{
  "n_experts": 64,
  "normalize_top_k": false,
  "num_attention_heads": 5,
  "head_dim": 32,
  "init_std_down": 0.0,
  "learning_rate": 0.00575,
  "schedule": "wsd",
  "decay_fraction": 0.928,
  "train_tokens": 351900000
}
Below are experts of layer 11 (counted from 0) of a mixture-of-experts language model. Rows are named router (the router's row for the expert), up (a neuron's input weights, with its number), down (a neuron's output weights, with its number) and show model dimensions 80-159. Each number is 128 + 32 x the weight over its row's rms, rounded and kept within 0 to 255. Numbers have three digits each.
Before each expert's rows: "comes before" lists some tokens at least twice as common just after its tokens as in all text; "gets" lists some tokens that make up at least twice as much of what it gets as of all text. This comes from a sample of Wikipedia text that the model never trained on. Tokens count by the router's weight.

# expert 55
comes before: " ", " \"", " The", " W", " A", " M"
gets: " |", "|", "-", " the", ":", "==="
router:091157161128122117089130157139137134139086133119079172108099137091135148116109136155143093189157110101166132157235096139157122157146121080132071127132146130168156178148212087132091177088156122101130155134124111109130126113181078126121175138
up0:167179169121108052101139151125152170140139118143160080111158141084076104147106141158141157175107150125151068143147186152115144148130135118128136079141134129201176078111119141124121079069088145134162081157112137081088107129091121157171090134
down0:153125124129115101089176143161110147174085128136121152137177120127112138180142108186101191066155078152080152170076149155112070137092101072139120092141095131134149134154109143190091122207147091124036142120173190140140115064097100118139060107
up1:140144096166091191150139192119146173123146152105045163111126103091119114119150078121120116087091099142163135106102139166057183178116213168141117118131139178163142120105141120098141098153186139077109144118162060116099151071138136164123171124
down1:167173170177094084075048122116131130110151189120090152145094107092200149125078103147142102055098140109135127152104097120065156119155099078118113095146155120147147092055086124120152174157089119081114159161162086101145105134140102086121129090
up2:145151110125135175121103167140128163127118124116037121110126131122180131099120134175122127142096118090075159103141134089142101104083142143148111180127217108098160128139159091147114124124169140109131104133104140165089144161151099089106150103
down2:203162091093136111134084143170077049122122088137139110139122088148122157126111186125150169163177180085108107185066110163198152121160113118145133097067159124120067107113158190117101176153138138093096090139108114150116117124114130124159205101
up3:109106117136139148077069171139110170087153088134123164095094142078125108169087166166176069122159120095110118150172130085121182125153174105155136157172091170121096185115119077100169042151123131134096090116120139112127147082152156140128161131
down3:130144151125095109144092127131130139109153094164098089142079112140151162095120190127177168148121109180117118118147097143185110126157098119092152149103135152096176086114120166132151145150087126193172120192144165069054131128133142160138179177
up4:136192129143108075138124202211111106120179126170096133136119112113148107069108117120148175106116180116145108129102125168132155121080087183127123141145108136089130173101137054099116172108143142098131133154117118132057097125116105194141109148
down4:123063105093148148084108106097096138161157080165164097165137110134117127097148093092135124140073149065137188164116107180130143137162160110106092184091099099141139154141162139152150139162162136083128180107118095156154133124111121124210136113
up5:184099176148070095126105143201153109157089106144115115212063104127082154132126094109123173109123140171145117075199174091134156136180123138111093184138194140148152134050119088133094132148108103094115166145093124070174144123147154200098099184
down5:106158149166134133080123122172097145134092194163120165129170123101097144094123136094132115153146066169171123108103150169139167050107173138155104088140164077128176096072131128135131138193129071135157131113100110089079151197113061082079135144
up6:165135173121142134172140101135151089091157058155166119074104104107084119058133146201102167128077075178098122132116110135132107107134130135160141157100186134115161098142152137138114075104171149143174102128175105114093143109175101077129141135
down6:139122102108098079101131159132127096173116182134133135132112104154109123180116071173155162109150126136132074166091168107089138087059134145122113153154123100112167142162174097104143184158123151147126166109113164123124154153029162107134127182
up7:147198145065146134135192137107157090128115121162138134089100112131134104105124097098170073098143065110170165128174129107182158202116123094073105182121141162158150171138056135151180110121159178110111106124124088087160116136151154099120092138
down7:140112151088108154143142124096123105128099086126122073175117117128075098160102122080135088134083117106167182107091139155062116186119061127111210102128145096180093158064115076217164131128121114153114099099143167115164131144157133144128137163
up8:138155127106024151132130097134180159124104141098066155111155126151133116086165217188109084131131144158142143154102099122192166187149131111098130130166138111176129137121152067078087172136119064133093153093086126103110170173093111107082167141
down8:096123120168182210140129104109146161137101121105150123175123123128160157150097140122167153156149120128133142169088141113127123134147128072099184128105201185096137143142121097069096139129108166123091116099174207130070158142148089124121112083
up9:108132141098078096100123195165098112089157095126160065162146122136154125145064088092159056121121118104069084099172160149115120062136134093137123116104146160124129134139109128098164144144144139149124134191135114167078148106153103162136115093
down9:140097076212189107116144109128164151071138099122163171132145108164077086109155079160128143142117156114124136147130117180141072138141127135092096102079143093163126152074164135115139074107117054156155129058141122108116121129108184186061174165
up10:124155149122121160094093104172099102113164140111133168094156154110167163142136142160148100079144105116148129082186163101161101070131147113110127106112199136147095105106123125138135092139173158101158211107123168075126175118139134101131140167
down10:142107119130125146101073092134134138107131119137152101101118157114152067107122101154132169159177150199108103132111091128189173159060110108076142131115109091144131176149065101155188066055131071139104076171034136111176101130103158130129093088
up11:145094171150110130136116086105115118099140156132183114117067162218140127149122100136147182165128138065122085147128159181089079135131118133147117132164159205135062169155186120159111178121100173098112107092129115112161072138127102097066083126
down11:092132139160130108110110107162110112137159110126116147200109067152166127112158137091101148136109166100104134110149152073145206097204140106133173143129154213100136081167085110108174192153068123154095108153097164114101133186135090100137150133
up12:188148129150149101153115074168135163103096121117119078159154172141130159111126090120137142144100117093156185157137075137089132118194153113115118219105171130130143174160091147194120104204134068152128056088077086147133115108133147188141111175
down12:122150191114113160130082161144175102125126113092095095169108072171140156187165118137098145186132080068030140132203158170162122128114155098129114097087155136151110102139126072106144109116132062143127161139144119133122121112129152107127131113
up13:097133098092074130172179150167155142095094146103067126127129140151089136162128080137171086156130105141125125121108106161119167127150112162119127218107112101118178129121158110164121104107168125096101054117109203096132181112133077124071135105
down13:124109116190165112149118103156133118135101173166142160175109111139158177124091153164129043094182161142129148165121107144143189087141135085126151120132119141101068127179172147152127138112150077132196118161093081163112121089168176138086142203
up14:122142145141123134151151145138128056149163142128142209127097104123114169107104134172134134119089167101130173132147139149136178114084184073138086098154142187164135089178122140080090156115129151151108129104121052087118082049147099140128102121
down14:113156106088088076146112132144123105199104156119064138114126121111109157150131091118144161096090176158168067102126164130089144096175154108139137179112123134061061142125082157145072111170131109111131136110114111176122163106148113111116162104
up15:121081137093165149126102102134118122151196106136095096137148102109135171107187164132153077113142108065123139168123117144135134199136125114099152128171125083095162110092137129115145131112196092133114119153090079050077053090116092152104106173
down15:103105108151118157184101109090144141090148121140143085099131168125160152135172152109110091151187151124111108075104163109125130110123151198153099160116176133149115130116100164097099125122109107121123137171088124087138121093066145146076109103
up16:142170151136060097113104132113109123156127124085097132139053078107093089177177161153096096136105170177077134162143113122175112115097065173110079134117111106182163079093176101143133071122145051141117117087148154136145154143169129119147092117
down16:112144140135117106179110169148155088101141196164184095155126124127149137142096134098126130046186115128190094146168168108141079119161138139148161054133137153091085135204132173100155067121104085124168125105133107151170184087094155155135138149
up17:092148131169121106128112132081132187192098130035167214107172116116131119108158122148118133134111075125124197120151176135137161114143139129073151174094143167106143075150104126169107148174191135084157147106108159085091191106088145104221105109
down17:207118158154180127197111060125212152098148190096159178131151107145159140113114124195066089166120117103159123142130153142130152072169065124080156078153106138104099105159148104128132113116143123118148130137119119171158174121155119146157180061
up18:100139108210149108136114093165144116154104139152143152136066168187090143172194152124097047163161141097146138156071087133168183140148123125157136142168086120190168094095159156136135144108175131106157171092128138140152119094115075175154080130
down18:119193134083126097124112174083152103133094122136174123140107111125104129104147102164058132135165064085115187098135110162128166119148156145152105072153089146117172151155180218136125123151092116126116137140161155107143139129180117074116130128
up19:123087160093173108106167080157136112130114141133117084127087184118122115113066141102109159127097133102102137144168165130105136139182209090170133139108192151134105200058174137117106198091151149124067145094156101120132172140111097166087097155
down19:148105113154097151152152130143130125111070153103163099153155131122098130143155101194137152141114083127167164098162147161139130127145087176106183141101074108144198124113102133160105161115108104143211136117142146095147116123142148093064106101
up20:132115123119102116114095171151136139097115143132095129105116144113096118168115117078186068138137070126109121103160133149118150174112092073110120073175175068108115144155151102172097143177174121128154131173076140140169119101165128149085106147
down20:179107152118053074121084182122089102165148164090178155167130118134042137109140105104122091106128105147082149127141082097133092176069110165193120159106174136144120129122132083092150111127184123118120099140083123133094073140104195123084154154
up21:058124110106135119078114137124162140087153122140126167117075138129106066157151154146140158106119124132144104138182134153113172162147088095124068087112138127162162096108182145152145123129103166174060127178092095053118095159124114079094174143
down21:160139158153133160166113185105146098093101123105104145147094144162152089138185122115120214100121111108109153125106115077130155115112101106109100116100091080129129153109210117125142111151105155151088207065182133110164166142084114128136106092
up22:109157083154106100099117139129126190051151135077117085145108155155183161144080123151144154150127104098139162107133209116182087178117197101097131151140100169214181189139111138066128154130133112138127175167110160134148122096139161030083095138
down22:128164131158157166148190124112155149095189135135126173090075146158124085138097172178175104160173117152137146129151103133144119117117189111165128132160154020133123088083189172128087181110116108121125101138105108121090140131150103111075153183
up23:094144136219133186138166161083169097142099116095122164123101098075150116138086147112088125137158143078115123125159126121090199140157094118118138143057152094107192149126196147164135144168109068151086138100097144114108110122106131108155154177
down23:142102136163127126170128054200195105154073109215093111126088155123174144091152112143078199148080122157098131133074141102128172140099125093100082152123116158166123115019108135173157164153074157166140142158093128128116122096125119109104102091
up24:080168182126048123074146163146159103090127125145135149139115090071113117181122138142125155121109104131087103117105159127110166128171160091164100123168120180137155199129146120103123103125096155143117193154111195183115122118107075145147095146
down24:136066149082174150139177054132102201138131181120139119109160102139162122076125143120064153132145140183117082119104073105154145150180123138163209111122130120137109163088104155134114126176127175102129141162202160091104166107069142116063100152
up25:080140193115109078135096124095162141144072175170147062143204143152109158137154118110172187162145166110160095167123138117113125073125155112138071151169194096108098137151150152157133163097064109139171116092109129131185081126074135123052173095
down25:098100202182113128096108122155123155107105141143110059133126158238071114120161144117180138108171147143108157153130126181099176087111163100169127126113130161141141175086111155128096138065057175147117149089114123051129179148152147122115133172
up26:066162070105115083166096155095128088143091083110081138143106124069105123109105130164138107135132140132151138164103123075105122126181143101216119157141121173110148100107157132080167168087171090149151123116123118152074124155111149101152166163
down26:119123117093150199059121136129124180167138146153099126061085137142207066129186133070159125100144159113201133162103069194123180137081131174126162110118114115133093153082144157156086099129111140138086160146104108154139128083110139118167114123
up27:055137108156084148126180187137133098195128129120071160132122144084095154108126099206138070156138146147165129163148129127118148187156135107151159160113137141141067129204147089136155163132169081085170055083097134096135109135110124167161193067
down27:142134122123096134155138138138108098082124117128171126113087135031115133136138133125090156161188160153151213144102121093103130095146150121164120107108133078117104143124153123066171119127161170129063148140149166069081087156168132080096126162
up28:125121137113136157097116077076128145149151145128140154131076178072095206220119118101167076086157122103122029131090170100092129190198098133120148157126071115089164159103113104098109107092125124150142104149143118171122135113140183123112182147
down28:102109102148148163155213138132122196111134087089171126091108098134148101134132094123178133081093145152122158152013176205108098137178137082137134140095109145085117074099173165219158102155145122116146159074156074137128130125133103132197154120
up29:118044154137159135089162182119093090129164134137133133101145110136194061053150082052138078058134125167064166153139113104110086172106149136139126159089145127142125146102118125103180173089090138089091141113177163091134130094133123074075124168
down29:163203124073193138154163057136147157097130105109118102114128087122152134155067147130167128113155114168098114132093139132133117169096088140079111123119143067117077153152157158139112121193144145152178127112101148146172127134165172124123156140
up30:081132117197134144140176079096102132100098178106103145158162147100125167101138132121154126167113136184131123153168134091081064174110134067149119124117079113084159127073158131111124120120170093153132068128129154185163126168123154127164120151
down30:161100147074187074129159098131115165147082079192081131118154170069096096064079141108127134113164127100090141078099053113101095107141152155107126143151072107089157121122125107169104092093088200165109142177133135145152136097170144108182157123
up31:134152118143088125092155139175134194153130125094125130162141132159194148151132100142168129180160124149126105181143021126136128138105121154067174145133109091114094130168122115157113136069149117144193119093134123142107102147180129129161082070
down31:092091188146154152091159158132094186089161191153081165108099206096172133127127153174131110121145151132150135087095179101169144092144143136138164133149092100130178150108113084150100146144118115112153052092091101152093184119154159185189076075
up32:126098106157139150116072170126104136075034110138181158120119121145142140079197146158079167120169068164132200142142195093118139148152148132201135133068124163142126110158131138114118149129135147134075149111094106104110140165144132141200153098
down32:108166149110124106126157207202088113123227142183097131126145141145078123141122119115138143190121116175135102208092168124104148083137109121158124168203089157142122139221105144148104132132158147109130133139086110116159116137167120108127125100
up33:104100145068131071151117128140136153173081085124126168147089145115138146118147087070131151097147155125129108158147094153175095134166138092151136139179158101096072122144117122180090190084105189195129183161185124066196117138103129110109099089
down33:145198127130086101141131108187193098105172145088109143145094162060064151095165115090111155160144130121186089121118141139105126113105127156145123135119117087169101143158112170121115113156142063131093094129133042119145190144151129142130172176
up34:138152141070116110139122123146100143133150116137163144152122114129161140055120152084099141122127160140137137157136178129122159122131097131176110152130110102088143154216178109033192112069116087120127116127119118137120122075155142118136064151
down34:109122049067105152137112126151128165104153112132079082066100107094127130084170113166158131055157143159182102138117110116089096115152132128106146091125092145150135145129135147098109133119163070145129090149142130099099148086141113193100125114
up35:157130125121113127112106162162131063111104187154063073135160142137164124133168139082151152132111148212136122190176177101123100111114160126157117110103133154157108101091127143140113180118106093113114192129190112163112142075143100089117103124
down35:179058094157130121120122112135128115114098097087105154073078096131141114115128072119114111140094160121142132110178089150043157163156070113113129108149162109194112148168135113122128139170167124138150099152159099131143148135093136139122195087
up36:114099088201138100131143111155100177146097093098135154132163086120163128112128146094105115122118107130153071114187065066132044148138161113139040106123134188168121199127150134058063175149125165160099121121120150160127116092143132123180174114
down36:128123073134138183094101124090085118089137138105131111145146138151133149168097118108114168148144125164132125133127114124108106147160140107123156108136137091105133115101174146030168152109095187128141123133140141172155117111131158178198119138
up37:091146123093154140082111158123131061085118101215111119148150144080117086068154158119128102113170137102138143065105115131085164108167163141138164122185085138087118158115092129093140159165155094147099110160089069102087084140102141129129133156
down37:115122135112097146121118120100191130090137137088113141174116121150067145137165127129142091156149147132201166161112139115112161149127147139123200125100072114125173115121157146081129126167066095109083047100089140146085124144143140171136098197
up38:087072112107179132119095110123124141167118175158166165139114148111151142149099138115108126102123166133163091157213112131118118156112164114096111082148108140120093163137170187097153128139110133077120175133134124142134056120179126110127159111
down38:163107082129099122108169116090061145136127095132136089098122152157163179129115146075168179125168151126121112111077101067140119126162123195191086085134149138148140076117135085111090150131076172119094090095142139161148142071143124124151110141
up39:142122110152178176137161145108139163114129132150149114198088121155106112086041164090162129145222112120148111094129123141189085152154106103124146081128137090115169136121128144136122139081098154155090102105135170167093146181149134116146120149
down39:104083118123106193066081159134106069099154162094157140162177130177088138074178133089192096097092179134126152121142087115149108140092136161195148115143085185182127130102084209108149142101139107135187115125145069130104149166079124136065102122